Experts of a small language model.
Training: a variant of Adam for the experts, 6681 steps.
Below are experts of layer 7 (counted from 0) of a mixture-of-experts language model. Rows are named router (the router's row for the expert), down (a neuron's output weights, with its number) and show model dimensions 0-127. Each number is 128 + 24 x the weight over its row's rms, rounded and kept within 0 to 255. Numbers have three digits each.
Before each expert's rows: a language model's description of what the expert responds to. This comes from a sample of Wikipedia text that the model never trained on.

# expert 13
What it handles: Prepositions and prefixes. Prepositions like by, over, under, during, and word-initial prefixes like inter, under, pre, dis, often after a, the.
router:118146118119127158150163140130139172148129103080082147125110119101110080133086149134139102129131139148134129100105148145098132123176144176113133166110146150152172122144134140156116152142099123126090103124123124075140099106118137183100111135107077114136140102124120137126121122166146127115095154143130132099098106124108122162109162164152129144113111186087151153151131113161106156178141
down0:160125119081101170154130106113134137119129144136129098115141109102143118138097128159108147142110142126128107112174151126110137134097214123182125110089135145132146128084138132160140103086149120110149143125064124074145128115126114095101141127150108157104140145117137122166131145107134129150069094118171153146138109100149111110145136099106129181130090116152111140097126129129143117153162
down1:159164170160123098133112140193113095141108125148143131076129103142132131121119155103154159158142118143093151126116143115099148166163148094117147118146132143134157111141098141080101137141161164132123128134124137144108139159118107107177129122108133133072164175134130129116159086131128111106158131135152139175092184111106098125141160153136151150100111139132122119103131158094100096120103
down2:124101111132094173144119112110108114123153108126089187149121128152121083106168091153160130114129114103163136121167120129119147113103119109117150177128125156130071076159152115097098131136123153121123121124145131120155142063132126129119161122095097140165143152112106164122152086122113162125167139100142155121132129094160139143139122134121065132127100142140124140133165099097161099135106
down3:144134113134125121099103120090157168140155163121115094134169119157117184101134148088151126120112091144090155105123164128123146117115136136135128166084124113148114159174068130145100128149122079137129140120160131108129124128153127171138115098133098143122107135176126140129116164116129115174143092150168127102124159180102105117150095098143153095098168159134112132128141137144121109161104
down4:152154156093127166115100150107103100139139130098110106129129149113145139147162111151136118114122135139098125146093170160111156146159139128149124162113137149139157146108117141138178086126099112133138101112084147086108130189152099134135096145098114143099153113119108129108130096111162153156155110106067070140136125152126151172121150096104095103092086120128137138124100149119155159118114
down5:110128124113092140143130127095150104138120152123088155112110140117144103151074082109132092121138126111138172100105102126104153133162091148136131120108108113116127151241101154129164151099126159121101165128148111128090102096138127141137145143130120104133109127145136138144103151150127111124105147149128162121133139090093174119146190166149125138141166129097107095119118127131133135117122
down6:138121149150126131150176139138078136141098153142094135117093096118139122136129104126151112144124139176099143136128141150164126102115064131119164158173128143157101125128162156184137095160106144147108090109143130119145160092129121170170133109112105117122133114132110131099095098127107135113131144082152167180094098136145158123148138186135154134157147154133119158096140146125123143096131
down7:094125121104123126130131135176126133104137158097093156149124122129147126125119128129150133121154149131157110125112121135143172140140223120167137111144155129138119133017136104157138080117144084130135121144110109124135152107124181127136118124131120136095127115154139113112118114100125112123094132116123093167134116113164128132172139129143084129130138130106097102126127073144144163109162
down8:126107196139113118120093175082153131117149112092095089093140123160137121075147146126122149147143153119113160107178151140148121182106162133156155140125155168124131141177071152161125147171129143125136166154103112097130140125112153120111113083116095130112123167112114147124129079159135120121106119107111097118157125144110153105130117159135158108133102142110139099142112111128117126108126
down9:100132120141096147151143128139132104118105141169107165116097097115136144116104104116107128128095125124148192164103135126111139134134168133106100110119133092114131077104113155140178157152182176138116100160162125124094138143143186146129157166091126123159147125123143116119104141116127130089145141140168154121152114157119126122135093150153140180137084151147078140133121174149127132125136
down10:118163104092151161123131146129143137100107179129131148118099154122116133156144153112126109125157155124090123168127104120095096062115095131112111088113101119145107106146103160120105133126104116154089141117143071094166147120168158170137153110131132165135115103143147165092111161138130112071120148148122087138129172130132088126140130097093117105131127116127124123113096133094098139160151
down11:129144165132170117089132180166138098135109104118173142145106127121175118097130133120119129139131106078099101123170134072149181152157111143130116154137146083161143141092144111134131128133122119130075146159136152094142138133180134121118079132133141142151094142161112145156127103146137123134110139101098141147145084123125146132167128173136133123158139097139136132143078148128120094129087
down12:101124128116128142177099088092143163115121090140124111158089059145128116132118109136140138149098131122145110107142153105112134142112074088109132096108090134127139135092117098128141099096089112130119119141103123126140139119142139103136143167123132106170119105127088119092109088174134089156143082124104181101124141098123124131118143110153125106193138141125141127127158132149088170145100
down13:125117148137095141114163120184103107102148100102117140162119132136128150112100091141138125141105181130123105155151111120124153162105215111160076132094141130124158092089134166145127106149147111107136132129102126103125159179147113120160135162168106159127133166123160123132175119139108148113178090141138115108125149112146100129121101137127118135140093147131151127161153156117106110116120
down14:121133101136162119065107135117124145161118112147168170153087132121165131124134100114130161132089107106136109112148134174084101084157137160142147172129099127172130113172102118134103083162147117116102177145146137120105093102116124159132128121090085121110113125130149172163144133130127122137146121135119173115120072125087142126105129111104106146114157120087130118103138118154134120099129
down15:131127103119139188152166165140133147099133132105081140098152111095132117145148163111136115172120131111145089160148152139137140130143184132104182103116138101122119121104090133143102163122119161121154101122100126129100127156113113143139078133154137147126138127121127170131165149137180142164091097162148127081128134102132108130137118149087121146132091162135135158122138174094132166124094
down16:106103134169145141169064104148131089105139148139121113088134153164117143149094099129137153126087131173162110124115134110106170118081175130160156110142134137149117140079123100077135126101139125138134119109081091101144101107114121137120098136112152104141135147132140129131132101131168143122132133132099165101128135105163133136153125176100118112135086115136123130127086089147134084147084
down17:103095124133135143117099108135097124108148149092111120134102137134088094123133127132164122151086100148144146120148179114142094149163160089156145123104134136136096134158137130133142142206107112132144100084085132132134150128173104143081121131152133164111100142118103123164110090101115127104138158130130135142103122142129134122123136121131141138107111106133096090132066146082065169145129
down18:121062124109088171160107161114130115120120140095175123142135117119189125109130091109124104154101173136107135156183143118132128198140115120109138125127162114093113065154144141118130104086123153096143111120139176107153119144120137116154129115125144158149120129151090103118116114122120094165130126152104161092116153146159153166148128126150149118132154119122118138171110136144106109126126
down19:134161116132135089115166114095095102105115139118030132116099172101117132152100110126103085147116133117149135116097131125116176114141067159130129110135121140115103132101122156149113122172176120142114118088190116138130120087096141155119150149101125118129123118150169099137119136150135141121093117118177126143144126121135128116164119140147165174124137143121153147130149079123132132113140
down20:132118160108075194118124136117117155114144115119133152146180107110134107158137150106108113121108150136102127113144127136122155164146228117153120084155145133147149094070100156106131141115101114128134144146062120134135133154135130140138131153111086157164111119116148151156145122123119122092129107098074108163133113120102138140143132168107116139147117127153149139141116137114147112119091
down21:098168129081096145134121140132112125146175105137095128135132112117160167107084087124147134124154140109143123119136154076156113103134123145111133149105127116113129123116143174182146132126150125130153125135144173083167173107145147178135155117159110110105153177170111135113151139126157102156109165109152094133173109120093152134150145137097125116106154131105159143118164101152111132160139
down22:130156101134116162146156139136110080146118139159120134110134124155112147115120113192121101133144109134143151115151146123139120217112134106142126127134155135140133122101163166119087115143095087125150111080091115134108193121143125104116130130104093157126126128114169125119130146145087142162114148115117104113115122148102141150147081165088112136161124162139168144154182099116153132131123
down23:125137152130107140152125110145145115141105128104135112119127120148149131114103135121131090129108131152127105126090139109142119197125139107105133114148129113153151119097119156169148170161118150135150139146135085076118117127113171169094129103128134131138152130076113177169135145103174130162111113094109146144112106126179078146125173145095089136131142144099140066139104133102116091129086
down24:162141128163137112132203142102159121107181145152134106134135115134138142170087148151137111147087134176155111163118105139128108098128143109108143086122127110108123132146095145111123122116118155116156149128116141090151163174104130111101167126166133091140123107116113137120130147115093114146149145102145132128127149199118099133165069135124117128090160135143120128147182136115097104116137
down25:126151122136158142160147130130129126110143122099100108108125112144054123132128152112130130155119120129120130109107133180119131106120092165097146147137116145103133113217141140153127124131123095144139091138103137124104113076134165118125130121148103134102104132169103125143114170158130098089135125125140117105157124127151177123149086200159138157121111137122136099103111088083147156157109
down26:124106209118112120152099106119123156114136098109134160123119097115103120112101072092131137164158170157136116146134123144115117164115172077144110098141120157129142123131142131139122121102157106131115138142125146137187140162133150159105099155142137130142093168093088120134162131095168081124147102129124117117122106117117085161132098128140120127136121113110128145127144171176105132178114
down27:122147151097123120088095122111088113097147135103137133112108091167134170127160162129086105138108127152140113134093126113177127124144105158131154084111144141148117148176087097108131150139123125146132127082155141130111136108155156131153134105133144059100097123155110119178092135097157093130159140134153098133142155143122126091102138131173158157102157098125110098087149119146121138134132
down28:128124136128114149134100155126119101173120156143192128120137108111089128139105145152122141119120126122145114108117127128112155085106159097109142095083182135145165142099135193127110159096124164096173138167115133100130141194113124096157096158131130121148135105124160135132107112153115145122153102156098144123144115111147112090129136127166159109098102125158163139135115163108158132082126
down29:056116106131143137114116093140133111108151109136134094129129131131122146129122126133081120116160116108130159117092099120128072103083129131038108133146101160147088142111125110120129110149141137137144134114145093119157134148157140125112119140114151149079156080152148111134101142119077129128118152120106179106139106153142102110137116097143082148108128154142181170098123103111126129117119
down30:141139125130153131125123127090113142136107111129217148126145126158135106120115140125145131084158107118099111088136114137163099154155180126121136126123149125084105121148152095132131162112133125116089166097102170121151101154113133110111141129101102119099136075129132098129150122145119148152109111119087114114119134128120167153083144111153168127137110134065162112122111088077146112101156
down31:162105108150129132142113147117107117133088104094051135125130141101105092158086110102144113135161095128147126160159138106117124084122080126168114138113106121111153115179157153126123145105172112123129102162170130129100087114130114156082128135125107080166114109119141106094133132147139073169127108140173168104150108117116125118083115104126106146126112132128141130134149132097133139117129
down32:089095168105139102125128121110090098129112081130139134126142134071126126092106140176153121150102133109143085154170113137158145140101098135121119164129134125135102148116089125135115153105129113111154129135104103175143182166111101141117129133101152088122109157138134178151098128105104164115144176136134110136108117127114106132098154120101134128092118160114143127128080177158127140096171
down33:177134126110102094103149117102112132156117124120123143134138168153155096116162150126115125128123157113127147127137123132133137144119147136133098097110142137122117159108124198120152151123105133153098150123086125091158109106165149110137121139093132152140121128096152140133197134162142124128115133105061116127200122135079143129158147108105156120175103068176101111115150111141119140125129
down34:139125113146155125109084102134098166161155131084119122122089164107132152109107149141168105129127097175097128127118130158140171173118118157150169104104136163061100108098150143147161112153124120119115097120141135157142115111122108115133095119146115132103148121135099105158155102162123136118127146145147133135153107103169165119096118108096162071151131118141147137135133172184127132142139

# expert 12
What it handles: Conjunctions and joiners. Linking words like and, to, as, that, which and the ampersand, plus numbers late in score and vote tables.
router:067146154150160179100106110135166112127088131110099131132133098120117096144081117098143146148137105104133110134117103139141129122171167185122165105133147157155153164115140123147104156137121110145118092160111094122116085114120137099147129141130135128114160164111150138123109159154157144161131142144128149107116127110097108125076148136170161155134110168116179113093163134108134127122164
down0:100110154125099152119133095093132122152138127154092141120168152102140140134128090095131139131085158167142157109154132110100112092165146042130115112134078114140110119149153095135162131141159103135105151150078113145115149070122089110140147089135117117110098129111104091132106107148121142140114119133107129124143082131120094155149159119135071119104131146146100101118117121137102158128123
down1:126158055147104136094089135113160165144151160133077139160133086120148088133147173146111106079106128134089159129084137122153140116131166097167135148092149116132142130113124141158097165125117097152138143107141152160120145110126115134158129098142116136146104112152141169135117136141152143132137106157136130146119126146106144117110156144153130109137157132164111087124106163077134168175129
down2:137121134127105112118148115100172147139122169117081141143091099100101152141159142119111127158089141106116137083139128134113152106151157105102116122136097107141181148155107142147115114111141114149113094126154134140207103107120154125097119108149148129154113104173138138117084135156095152112156159149157121100135091146102142115148138146139139135150183162166127157147120093168133104157115
down3:132094140140154118147114107092116130091127129141154131076129135147140126088174112120081145141194131129173086105159143148115129129096097107165147116125104125133060137115113094117106117083101170143116085138137157176139140145157119158141159157099104089133156140138137103146110165120143147149134086142147117158082134110158105102111123149127111122126135148136117114091140114132142127125108
down4:164139115126087091145135092087128185162106125158171111120114147115161114157100173167155128104099149134143129111131139084119090129144071099115137071130141171124160140137124118128142119157128157124120133094137125091123160171126138141145134115114185119110120114119101105128106163089109090149118146145108119138133127106133113153133107151145148098135148176146163134099090120131144101113132
down5:139121144116109136145103100114136147090150109141169130163133105125128105133107138131109114114140155116114104136097156133111145128121202130164125123134124115129117102019113157114143155123161133176132139127117108139118136082118115161143122155129122192118116139101113135115193096132107170127126112096100146151141089111147092141120115166154106122125128125148146122154093132107151139133163
down6:144130107093125138115120102104117169127095139115209111127117087151154117129147132056079118155156114112148140130148158136116130180121189117129124143149147140148106148082117127144128121131056084114147147079095148141123132126135130106079132103144136143128113123127115157129152098130161109117176138092108104111122143102105144142132136129124127125139145131088145123126113107105132121148088
down7:103123103106103141147080138093135144133131131114039138112074123109123154157141087146112122181131120144150135130099120165133129085131110138137201128141075162143097115165106152134134143073117122098129122113129130146090113096134173142121136107180113127111122104133118141146131130118123151113104143158146130130144131121111098123120104107091114114136129118089128140095154150128115158145171
down8:127122107129096121137114104091091130123091155127092164145156075138158158161157126139135116123086131151116144143129113158138077132123217092148126149095135099143124146083144125126137125103151117107099128125110146149139111156137111117107130122113130090127143086137135143141133090144122145108119111073140134101141087149087133129118170149140114121115075101155103079164131124117098135137105
down9:136197155142132147148102125115126167123134114154000110120149115138132140129124109126139081158131110119101123145096137132155109078091122134077140107139117107150136160146122100089144140143145125139135095124129138111157116130128158153106128115143144142139105131140108136103108148142134085114138154134117144133132112115132141144146154144094135137153156152161121098076126083136107126158140
down10:133095141132140151080116132123113164120169067130122112138105104127128099133126139096149108133104104147116154117145104166140128172164156106155186085151137175131126120133140102109135101147145106128127111134121135118123150195149112147133116119119146146091156130136094134141180144122102109158169121069133160120135105152129124165161126094125130127113092164092090120130139102099132158148105
down11:149090123116137105139136122117145141138126135130164110122126112148125150104137168109138108105121134108125133137116137068113139145103148086132093083136169120111143098110143099131135142096124132143095122109123158103141105137130175109123091099160110101142104127143103092164162061138167096146177068126097090121117127103100082129093104158117114154107122123130143157174141091150117115159124
down12:141154141122134087146107162104135095099096142147159105128139169154085130169147100144144118092131124122136144115086169141102106095090129183151126157163094173141140145144120124121109098149158149133125109164166115133104121170113101157118140146164122143081129150097134105164136141080147125157159143109136150114144162137129090139148103141123101136113145159131088153153164146135107116099137
down13:141106144128080151100133129167119130109121080126164147106147140154135172134162179131177142113104147155121085068106124114119130135120162138112094151175098115136142146122130117152137131156135122160125142134120176126090122134106150087123119099117082136132092129115119089149151145083101169156102147159144133103148124129135151124140126158146143134119152100131077120157165083130127149102152
down14:119134089145144112127124111099079151138147107119125107134152112155103138157114140132097134134113094101121173111107125147161173133099090124125097148183101118081119136132144123118148173143179134148130183121098107154096111124127112138117172137124099153140134115134120134127188150104121124152094124112129106122088136122136122170157113083105118140114143143158162098111109128174146077151091
down15:099104137095117083112101113155087161093160131102152154169129117159158097104178128152113143082140153120106098124141133112138094120086165112098155118105136113153192106126155106118137130095107116130118173155132138126173146155148137102117131108149106141132130124112141094149141090106161126137151108106173122154146160134079148102110113114106104118120120103107131100156140114105125156110096
down16:138147082093117147123148110136117057094151134111165108132125110130094157101103155156137119106103113150085118154097138165117116168087111140148106096090159152122160117068131137120159127152120105102105107138121134133156172192092127157138138114161120138148118133123115105150126110118112124084140135136135109147149098104107132142157068128115116136172124153153101118123097112128130108120156
down17:101119147116147135066127126153130118111124171163180140147103110130126173147115180130097114133151127146102093131129129093136130123124140118121154145121139149184178115099149168137157122108122107124110111136083126077125142178149142134153107123149138109090162103085133107112116135135117107124119098105157136132138157153113125097113117117136110140145092091146100120108062154107103125167089
down18:143142092152163120092113129135129163130153131143106119119115153134103107142125092107134158135114137121187142144167135139154125101126134108135145072131131146107119148167109129118119101144121111102154119129122151126126152115152127068133189107139091141128136151090148105148131068138164070153108167097142147098100130137108157141080106091124097149142151118177162106107116151101127153118149
down19:156124137115103189105159137112145105098110127140079155103181126147163104118153103115103127113127151135189105119121109154114106119104125134131105113140158119117119110145111080141142111158148145146116106091110174109092097073127103106113125105131101107171185119119178113098130126144135135140137125156139144105160108143105137138121117119109136170155138121093159129136154121116133133075171
down20:121131115125083102144106143141135141129138105107163134138090126124138163117136137123130146083102130077109111095146093116136151119078091146147122129134133137144146099078140148125098104169109103131100111116122137128176139155138137126141167174106148129096162157168113132103105147155128112148172149152130136103108124129094129107131098097150131112075102106132196114113151141070104130113089
down21:116133082085089117116116093121126127131164155101125115146156149101148106127108109109144130127136096093146180131095128119123161117129051101149123108133089127147135112192096150128069133131140116149142104131158136135131154115093083131093108140123099077088129121160130130143104112138139130147101157117121123155106118135104104127158115097141072095108163134118119103110129136138099132091126
down22:109146081119150154164140141115125130141132125123172115105140115150142148126113107165096124098118179202169142127093108140140137103107119114129129141112130122140120091076128130184142197177131146096112120107114138158111141148168158132135132133090138144090128080149114129105141143106106125112105143145168145126137119163145172122138111087134158115100109110155115141116100151125132121166109
down23:111119091134125124141106131144127115153167148124186146130115166151143111126135119130136092125111117131107118157137140101132120161164131094111107106109120121102122113167115115113147106129115153145177169067114174160181133146065093104136134116111088197124111101119110123163121086107122129087119151102125115147129117122124150110132159119123088112132113130118129158154095174132115153128084
down24:143123120110111130136132121085175155097126121102106139103154084113115120131133119128136131110130108140156127096101105147122067110098140091150144139090112119144124118170124120086118165124142144112125089136109131138179141163092142172119113173099129130094125117130153125076160123102125135153086132131151106126151108118071177104130161123133162138158155116120166169133165101174120109127145
down25:110178104102119117111102156108100140120162114118084137193149146152132115118109150093135108102138088101130124171115123165144119095129086083131157155101115137107120156088108140134101092121130138138113103155152093073098137150177142124110144101143123139111114123142132173159083174126147105124124144113113141126121090136157120134088147074099133110167147150118120151130141123134132113150121
down26:120096083138133066127173136108115112121118122147129137139141125120120184135099127125130097136137134120175121201149121165150167093103111188135152096134123184103138086128155120113108118136119180136116163132151127129087159115165120138160108115116115142151150109130138129117118118086147139107121150095147141146176162154129134126147112132154151128117101104106141153142099127103163167115121
down27:118168109104150124138116112142076115108147091126167137128183152145128147113142173119134105138104113125118122098123130126104081106105120098107137132121126123096132123119179139117126128104085140107153147090116136108158144156135165100135127154106101182181135087129131144108097152106147093106139147071085132135122146149110121133158181157142129157116153139150161078124127099144159141110137
down28:159104160118144170122112087160132084093100171113077101118168105128131122128144124150135131104134133128148122150105129141117140143130150131100171105143163150110115142204165131137157107169177170111091088121095113129141109126133139111094136126144104122129125134114134128095100139119172120108128126120152111181125118131117157124103145106118144122191122104133148164103116135161112156166153
down29:084160113176124174106147128119138149104148115154138114154150112128159112128133121136089114117119116109127128097080109109120127108156062154131102136119178131115145159199138126119151154152128152134107176149162098147151115105152121128117136167117110140145108140130170131132105145143081116188113152102152174130141105163154149106148126095109142117141144116100100167115126106130149142146140
down30:119143120091125106093126165188101115122144134126100151104156118154134145119136105147136110158106077135089101120129134103162118134135121121110123112099138105148115105107078137129134160138149093083162092138114129162113135134170103121146121091136137111137135147137095166114154113148102151113127123120070141116143134098108121160163100183110189100132100122126120108112172151169132142089100
down31:078093104148107156168084107125090117132181111108132153130126100124120140102123116130138127128119116158144091112164165121130125151091159130150135138145086112154093120105156140137132108112166144167117128156172168098138136101125106107137152109079100121150174133148110129114141126156161172144098140149131145121099114062128116120101120180143101086116116137127135150107128151166147117101143
down32:118144121135129116111143105121116114102159116128109121113166103132159167156129111127096133141125086138121143124127128143105133106129169142128140132153141121148164104174132129122131126107088169151117105154144134127131139137137112154116125141165110148142115097135155139119111147089094098117089097103115108104213108146067172119127118115165182122125158158166148134114111103146180113175178
down33:100126124151167143130112098124159132161135104100140115111156087145117112083124147088134122121128130128124170085139103132092126115181124126122125174115118132114113118059161091141176124088118131143126124143125146141130097137152147109127137198115144071135149145138133135140131102172109115130121103158153118098104130131120180117103118150186175133134161112123123102117136148114161127159154
down34:134129142107119146129143135131149140143132135107086153090142115140129190106145122127123098145109140103123130102134180152139129175117200118097096149144135144140119140075151126139143147124085094117131161128061110108111149136102141146145116134152166161168158149138096154142137106131139123159148101123114101149104104069112132111118125166142126131085121125148094140150157115176161112109152

# expert 3
What it handles: Capitalized name openings. First letter or piece of a capitalized name or word in tables, lists and titles, such as F in Fusion, G in Gainesville, Sud.
router:165111140118163101171122104163175133177125133112109119133123117104148151171110154161128148160090130130131143141114119097092093117170179141130181106132167148131091159153130098140100155122135092127106107128111174156152109150156111077146112123116098146161137144126079124134134116150163150145130116153120137143073117125116110116118140097146135137118151142110185115117160119130120138160143
down0:161140142153121095175110108161122135122127128150162118149061153153099104104123109134129110144171180146131104125214127130106117179129086157104127163122162150132126109096088160139117154177142127146116097105159149114134169114126125145102116131138165096137131132111123125166146143131125157133102139126170130121142134156156099152154118169143155106121112129122139107132161145135105150110117
down1:130152145104126087110104107152084119147146135090123136069130125161163108143115192139117122121123137114134149127120174134140132135123119146129169140098128141137103167110127115093102133115088105137167144101158113163101146159141118150159086112106152130074149067102119141147150131169147162115089173118107133151100164112148145126137138135131118099092125139133113119151149109161149085148125
down2:138127166164162132139091132155146120138112111092124102159147137171139134096128145119121123155125096132095121144147077120105094106106119067161153159118120129140148133121172145091109102110093079139086122120156081116165096126137134114134089153090170105143136135095155118114163135125143118137096126122078102150135132146147157122116115131105156162154117115130141107157088133098101165156133
down3:169126090130144146140118152146085142128098127091154096134160116106151109123141127118126117073123115137120122145162192145156112191145141134098160152122093152110159150118124125117127090104087122101170139123135104152100128119118142118157153154104119111152159124128131177182086119131085117144110144115129135120108096114127134137122148100153162132079104110177101096095131110127151111146112
down4:092133122130143145111127126168130122124160104146141097112142096121105116120155111140126163130103101093140078098085109130158108092124189080090059133129154130102140121100142133099097144094096124172117141168113126159121140163120098129108113163147126127134146129115141095096065114128162104117172131133134152108099130129084120112140112137105128135116141147105109090113156143111110091148134
down5:140096196157123124149076123103137125122143135088111136140133137075130114061145118154089110135143095127109128151134131101114130179131132157088151113177128128094109154137146086110166154098113170129117133146116088128124122137133128083128139174119155157144136101119142110114110128111146102072111122146122142107119130131122090099107128135134157118102181160088113114153158123137139100136128
down6:103102104154108099159138111131149095171141148102151155131121160112118137120127114122130120117083140123157143106111129157096112130187102116154097132128144161106105150184140165128153150143126157126109149109083159122149148126153125135152125095133132121132139142140150130076109131142131130134127113105159144139087084143169166141158154090097123141124127154145039130110134112154155155126174
down7:150122163102143120115130150061099126162131125117169134118130138068110144130161137121152112146124131140130080095109149108154128104117086115131120133142119128157144170218137131129117126106116155118129164118137121135154127128084137103134125145123131175097102109159126184101147144149134141164149136105137122129111140119100105144121144144181099131115143112085176115106101136085148109101144
down8:096165165136119148140141102176110132120139110107058146147072113157126136108119162148144129137138151153103172101115093106142120090152108155110143107116134138068108124152142150147136152110127118133155131083125118159098133157146136101126102155144147124105161147156088116156082118155084108114112137144116168150136101132154129171114099127106123105116125179126101115108120124117129110094091
down9:155108056136186159119132100095103129106136110139175146117125119112120145141135122157106111094139123161149114123129171112094122137150160121110133097132142117144135124025139146159143159148105134119120096087125106118124131136129136098162136111107138155111135130125170159129162101123086148132157132126119097107134088126162120131118079159158118141099106116121172128117130114143136143105096
down10:176124108097107149094115131151150118116082090112101130104081112133129099155107149123094161163135151116122101105122148092164133150144117126111126139126145102141128088102121160135096121122082111124141088074152104113129112157129134080148150124174140086145121157099173133104100128116096121126112165138120102109100112129095113098123095094110133149123116128180147150096127122130126181149146
down11:118138110141113143104129091134098105126176200115105155146142107131087149149152100122137141109138149147127148080145148126143110080145109157164119161087099133155171123090110172109127121103143098127120106129081147115122137158163129134151118107137122143115089171122150105176116112088127108095138132159146130118145126102119104099148082122126073116105121115132131089119137103120154116134167
down12:118128112118101139081125140122112127097109103163134090091150160110115141128128154116150164103147138154165135075157113170072096138103123145147150096162175146144148100091135149167125125188116130114084140123151128153120152174142053149158118135103175134103136155134107093113104107145126097137151115126116144121132118133155135131140137147136122161116120116146129118120111138103170091129132
down13:168141131139109128147132109141106166170101119111123104130110159099101100101195146097088137124124132096121112117177121122122096088147144127112144117162106131122127101122093098150110110106147133125097115131164156094115127082098146117159127065128174123116140158123141114154147093164144138137120100149144137106108131048140111105123126145102102126159126091107134111114112132131149144105172
down14:166167138148119127131101111139136117118103154128164122114118139094128163187159147107152103096123114152181175129129145133091117085128152134097158124126152111142066151146152108129127105107153104146128113152159115157130091176117132117102127133156162092066086136108132108147127171162135128127113135139179118155114140142106116129127115101136109104157151143110108135135074142158129119101137
down15:160130142121110117131147163174161163116153104135150139084101116116083104141136125147123110107142147149181107111087150124124118147142113144117130111181115119156143109132118164143130096131119096148099101111099136153145109100125117118137094152131139134095130135109128162112166128171145141077092197133155146140113108149126095150086100156128126175141095167132149161137159140139109155151160
down16:126118164124152152130143154085093094121139125100089154134138102108126109121131110106127111159126196120144138129141121143134115123141161122091139107117131133109161123107135173106143140109108114115114106155062123122112127162129158102141137091125104121104122129137110120126100111073104064128180100127081084120159116138103085152128178138104154148109101124174166138148139129134139159130102
down17:161138119097131122112112139110117120097128090122143110098139081151148073128129126133159107158145145116125159107125119110120107135121135149119114108095118075133103165179091135135138135136114096131108178161156111119063136101150165123128137112112102146080121141161125112106118090140133110110147153097146134072177121131126141147134110092145179104175143145120111135115111157174137124110094
down18:140138174148114119154111154119133122093144100139150146104138125140160151170118146120125131136119143110086099094096143115091109151117102143180098143125141100168108136167160155084104129111143140193114098133157157140146145133154157140177139147129118142085126148124114168128160114087083134134137111087131064148151141144165109126136096149130120132137136161102139164126160116125148097133144
down19:126151135087170104135137175086166126144127120104126173131114143131128159130129133146103119150143128144130103101140099157118139124097147122142184100118152109160127116122100128087173167107101177135107158124081162105115092157142136124144158157148142164085127162101123106137115074127151102121098166095137114122138085131116105139115146137132104144112151134126120098160175123157170137127109
down20:127105159156137125160174107129131148106114137138130150109080160098137129078139115117138113111113091108119101149174126075167140129125106087154123139160134094134133118139111088164175156105159106107118168123072137134176122180122145138143127179129121163122144116156164150122143133145130115132161105147150135136083117141107173140142095147176097128152153125144130157147139139138118130132138
down21:143093157120166146104123112132109128123124170165161129149135114094125172124112164121107134125161132180079143141108126123120137127093120124106106112080112140183127118144118142100144114106105117103108122133058108154108115141135121142125120139148110112083129090085128157110102115128133137143143111075144156135100095152132132097140133106142111124121135119132129109132063173149094147169070
down22:124137112149106150091181134141117122166106142148108147111098164171135140115139132149130148140059158119124165161105143118144112104110122108087114132141081114163123134087163111133128152161110136082104141177121134109165141098085116116137165156114123151116123138106170130138112150099163162137144165113076136118155117174133157077109107100123150145133136139147115152161124137130112113129134
down23:120172107132160092155126130135139123136097163146180086117120136131141133141147137124120150121126114115130137115122137127119090072121009159099137149142119147126109138199138103139105126084176128151136105144186147150151112122108118142109130118134146098095112123112117113116103158149154122113114146135167153158119139114144105119123125121155137121133169118127120130118086132147100121129155
down24:144108142108137162154132134158175113168115159121147132116116134154087107125111139100125146142126138134146164127125105151106151086099061112122124134127161129131133113199143149154104114121129126110130102138133137151078121139094145130093130097097157121128091175106099076146115146116154089093167123150100142094110094097143138088102107088136134154122121124111120136100122122166132078128113
down25:083135102071143118113132117120109171107137132146115080168097136162134092130088177108110137126101115142124117145128143162094106116115085105114137135162095157163110121189137137118111140100159105133099137080144138120140107158154125126140115187132113119162136081122131140093158127099129132172126108149155131116156107139171169136119142133133112127136154132107107136113121068130141138146151
down26:131122112188097122160137080178160099121124127103087128117117134127118144141146126145143137107122161115126103139128107126103144159174109120112100088145162096125140110069119131165146167132121112123104134076111125112158125171159116119145125089101130105148154134153123131164131136118124150136138153162091141129112119100111149128138134125144133152136153126127132100170221181141137153116113
down27:125133146086126146101131108105126146102139066123092127094175122112158089069175100105099149122114116121112125109103099177146133138117110101073099127129088165122123147106123057090112124164142110116129134104137125142182118128132095133118134157129161104131161134145130119173117084132136148141124142142119102140138082096118146144093140143122155108115098135144153131126118131121128157101150
down28:113136136179132109127162131095099116098097160093148092076118096140127108116130094124128130116115121116148116120139152161124142226141119120145134157132115119139119119197141140156107160175131125115140114136157138152140126107115097119100141115123126092122098102114146151128179148138151108097137120092144118084154141086130146103106102101123103116123122141154109160093157135131129155117086
down29:154098153139158083130104147091110128124182118111154097119135123100100140141105097144142140113113118121155147103168144122130117134138169151156138130128188165090093129122108089091121108142123130133169132095090164110124145150140126132117078161086148103092109101122114120161085128113153170126158145143104105097146113155090090120162144139121142163103130142134112152174117127124156144146125
down30:149162132088111161132123135182147151121126142091114160129139079153138151110143084142134107128129140116078100110170093103129122140154117182140124082107122140177110132132113106146119112095148157122113090167095114133117096097107125089146108130078111128081089118120091154137104104162103156123090100115125158138151089150119140131138158124130140139148127160150105122135152161141139149145115
down31:111111113143128144109114153112139146159122130122109159099101125121146164150161128139125101148126126153193162126110108103101178130153083136111163098130144113106136096082131135098176139108098132090126137100124132143120095140130134119124130138119132131162181138130169119131105103147109115080128117175136144134138095094171137111122143108103211129113160137139145138089119159140109103148085
down32:085107118122147165141110128092147115145118129123120161097132137133148147149114121113117151116123119111105150104122172093134135139185119144109149174122109130132156116122108136167097146102056150090203110157136094135116115095155145125131076123091105147134090131118147095101169107134108139144140117130125094115105165154091113126134170150167106101133128128149118120156122087102133158144130
down33:099137142122120048094126144164138170112150119128111120164135144147126133166136158118112109069116119128087135146119128152128104094103130153189137113145104134136165119092093095135109148142140141127128103100132089132133130160154117131133130139119134146118167152124148164135157120120134172130140120137107112149105167100106085094114160096149122138078130052115106111133163130112125115128097
down34:167147174120085161102154122178155114105116139119126143108136116145116132126163144136066113106114121155117101146115117091118147105107134119127159163113076125129104118174124123153109142150167100134125104117178126124142161120168136117134139124119141153114155158203116153109105136108104132114132122093115096116174119095160121089138157125139113137138120124180150149128122133083123117180118